From a checkpoint of a small mixture-of-experts model trained on Wikipedia: 45.7M parameters, 3743 steps.
Below are experts of layer 4 (counted from 0) of a mixture-of-experts language model. Rows are named router (the router's row for the expert), up (a neuron's input weights, with its number) and show model dimensions 0-127. Each number is 128 + 32 x the weight over its row's rms, rounded and kept within 0 to 255.
After each expert's rows: "gets" lists some tokens that make up at least twice as much of what it gets as of all text. This comes from a sample of Wikipedia text that the model never trained on. Tokens count by the router's weight.

# expert 177
router [132 116  90  74 104 136  73 107  45 160  18  87 123 102 103  97 158 144 131  74  53  91 102 153 128  97 130  91 111 109 131 153 131  95 160 152 137  95 147  88 147  95 147 110  88 161 131 176  27 112 168 159  94 127 148 169 139 130 163  82 142 112 184 141 155 146 122 116 145 127 135 112 119 136 100 112  77 117 188 141 151 157 138 149 165 110 130 150 218 133 154  92 117 166 113 133 133  81 139 111 155 109 135 101 153  77 111 167  92 152 120 113 151 158 173 125 135 111 140 105 138  94  98 142 125  94 104 109]
up0 [119  85  93 111  90 143 100 171  46  74  85 114 169 155 107 114 120 137  91 145  91 161 136 113 136 131  86  42 109 115 157 169 152 133 102  54 133 111 133 100 104 186 136 144 182 135 129 102  83  81 110  98 141  63 161 142 136 140  99 132 139  76 139  74 103 135 170 124 160 137 153 128  84  64 102 136 152 119  87 156 194 129 129  96 110 164 143  43 143 149 113 123 128 149 108 114 133 118 136 104 130 149 105 107 129 162 150  88 105 227 129  95 109  92 106  92  93  77 137 144 125 120 110  93 101 127 137 148]
gets: " the", " The", "The", " his", " an", " this"

# expert 118
router [160  89  93  97  87 158 109  94  98 157  91  99  95  92  94  96 164 159 162  95  99  97 104 161 162  97 159  87 103  95 158 159 160  96 156 162 160  94 160  97 164  99 157  97  92 158 157 156 100  93 164 164  93 154 161 157 150 101 115  94 160  94 161 161 167 165  94  90 161  98 158  92  97 157  98 100  95  99 155 158 163 157 163 160 159 148 164 157 156  95 156 157  90 164 156 100 162  99 166  99 162 102 153  93 161  92  91 156  92 161  96  98 161 156 156  91 161  93 163  93 161  97  98 154 161  98  92  99]
up0 [112  89  94 131 120 168  89  85 131 178  69 148 114  47 109  88  94  74  72  88  62 156  85 112 161  70 102 109 130  89 124 145 175 129 124 100 131 133 123 186 170  62 127  87  80 181 118 110 168 138 110 158 103 164 151 135 186 105 174  38  59  87 167 123 174 174 144  98 148 156 130 143 150 123 105 154 139  98 139 121 109 140 137 113 158  76 124 158 109 165 144  88 146 126 159 125 143 158 127 117 148 129 151 127 162 114  91 154 101 135  88 152 164 147 138 138 155  93 150 110 117 108 106 160 115 108 103 160]
gets: " the", " South", " The", "ance", "ember", ".6"

# expert 59
router [164 100  90  95  89 158 108  92 101 156  97  98  93  97  91  95 159 160 160  93 112  99  99 152 160  94 162  97 103  92 160 159 153  89 152 164 160  98 167  92 157 101 159 102  96 158 168 160 103  97 160 158  85 160 164 158 146  97 113  95 160  96 161 160 160 162  99  96 167  95 163  91 100 160  93  90  94 103 156 156 160 166 161 164 157 160 159 161 147  95 157 162  98 167 159 100 162 100 164  97 162  97 159  91 159  90  89 156  92 164  93  96 162 158 156  90 163 102 161  93 157  91 100 148 164  96  95 100]
up0 [173 147  92 104 157 131 158 145  88 142  78 136 117 102 105  90 177 103 115  73 112 138 157 137 181 137 121 109 140 142 137 111 139 103  89 153 153 186 152 130 131 132 100 169 114 122 151 124 140  67  82 115 148 176 108 159 182 123 121  93 164  97  96 136 168 157  99  96 177 102 112 146  73 145 170 147 145 158 164 148 133 168  86 179 164 137 172  76  76  80 147  91 121  44 151 139 141 103 144 125  83 106 148 160 106 121 120 109 138 101 129  56 115  57 140 150 155  76 137  76 196 112 140 187 126 126  84 131]
gets: ".", " c", " E", "\n", "s.", "E"

# expert 87
router [163  99  95  98  91 153 111  91  98 163  94  97  92  85  95  94 165 161 163  96 102  90  96 163 156  94 151 103 103  90 156 155 157  98 158 157 159 101 159 100 154 102 161 100  92 168 164 159 111 102 164 165  98 154 158 155 148 102 115  93 165  99 162 163 156 173  94  96 172  98 165  97 100 158  97  96  92  87 162 166 157 163 156 165 163 155 164 156 155  91 158 159  94 158 160  96 157  96 163 108 159  93 160  93 158  93  83 161  96 168  99 100 150 161 159  90 155  93 156  95 158  98  96 155 162 102  97  89]
up0 [141 128  96  80 105 128 132 146 152 179 172  83  95 128 110 108 169 146  93  94 131 132 101 122 124  94 102 179 101 140 165 118 137 146 104 142 145 118 130 176 169 128 120 150  82 190 110 174 171 207 140 138 163 134 114 130 174 126  93 151 191  69 114 135 122 155 152 110 133  91 110 133 121  98  69 144 174 130 117 124 118 214 161 113 181 147 123 164 158  63 193 118  57 122 114 111 124 181 158  99 186 121 127 144 111  95 140 157  92 120  97 161 226 135 136 147 172 108 124 134 177  95 108 121 124 141 118 129]
gets: "s,", ",", "e,", "es,", "ect", "y,"

# expert 76
router [162  95  97  96  90 161 115 104 100 160  95  96  95  97  90 103 160 164 159  89 114 109  97 159 169  97 162  97 110 102 166 161 160  91 152 163 155 100 172  99 151 107 164 102  94 158 157 158 105  98 169 160  87 159 156 152 155  99 119  97 156  94 164 162 158 161  95  91 171 101 164  94  96 163  87 107  88  98 139 154 169 165 157 168 161 146 162 162 148  82 151 170  96 171 154  86 158 103 161 110 162 100 154  92 165  91  93 164  88 158 100  91 168 159 159  94 170 109 158  97 162  96  92 151 156  99  92 103]
up0 [161 148 130 134 109 100 128 130 137 203 135  87  96  87 173 113 133 119  97  78 162  56 121  83  85 114 142 137  80 176 142 169 186 118 127 124 188 172  50 132 195  86 125 124 153 109 143 132 124 139 121  80 125 141 122  90 155 153 104 115 166 151 171  78  75 165  68 153 149 144 174  75 137  93 150 153 115 153 157  91 197 157 136 179 181  96 157 172 144 119 148 136 124 122 143 131  76 145 178 141 146 113 131 137 178 108  96  96 162 187 121 150 151 152 117 136 167 130 163 157 127 154 154 135 166 149 116 140]
gets: "\n", ".", " E", " 2", " 5", "E"

# expert 198
router [165  99  94  95  94 159 114 100  98 159  99  98  90  99  91  99 158 157 157  91 104  94  95 162 162  88 161  95  99  95 157 161 158  89 151 164 160 100 163  93 158  99 164  95  98 162 160 158 101  96 164 166  94 159 158 161 152 104 121  92 159  98 164 162 168 165  91  87 163  99 160 102  98 168  96  92  94  90 159 157 157 160 162 159 159 159 161 154 147  97 163 160  97 160 161  93 159 100 161 103 163  98 159  95 165  97  90 156  96 159  93  91 159 156 155  93 161  99 158  91 158  99  93 155 160 103  99  94]
up0 [141 150 149 115 191 157 113 111 116 146  80 153 126 138  69  95 145 151 154  96 123 123  76 128 128  93 110  72 118 142 122  87 151  76 151 100 184 108 168 168 179  90 161 103 113 177  64  99 118 193 152 118 133  81 147 158 113 101 146  92 128 111 159  96 104  28 114  76 143  92 137 139 142 125 134  61  78 148 147  61 160 113 186 127 117  65 147 135 161  98 182 100 166 177 111 132 135 141  87 102 149 141 129 134 141 108 137 129  88 184 131 150 146  83 152 160  99 100 141  97 108 107  87 125 138 113 142 102]
gets: ",", "m", " \"", " (", "e,", " |"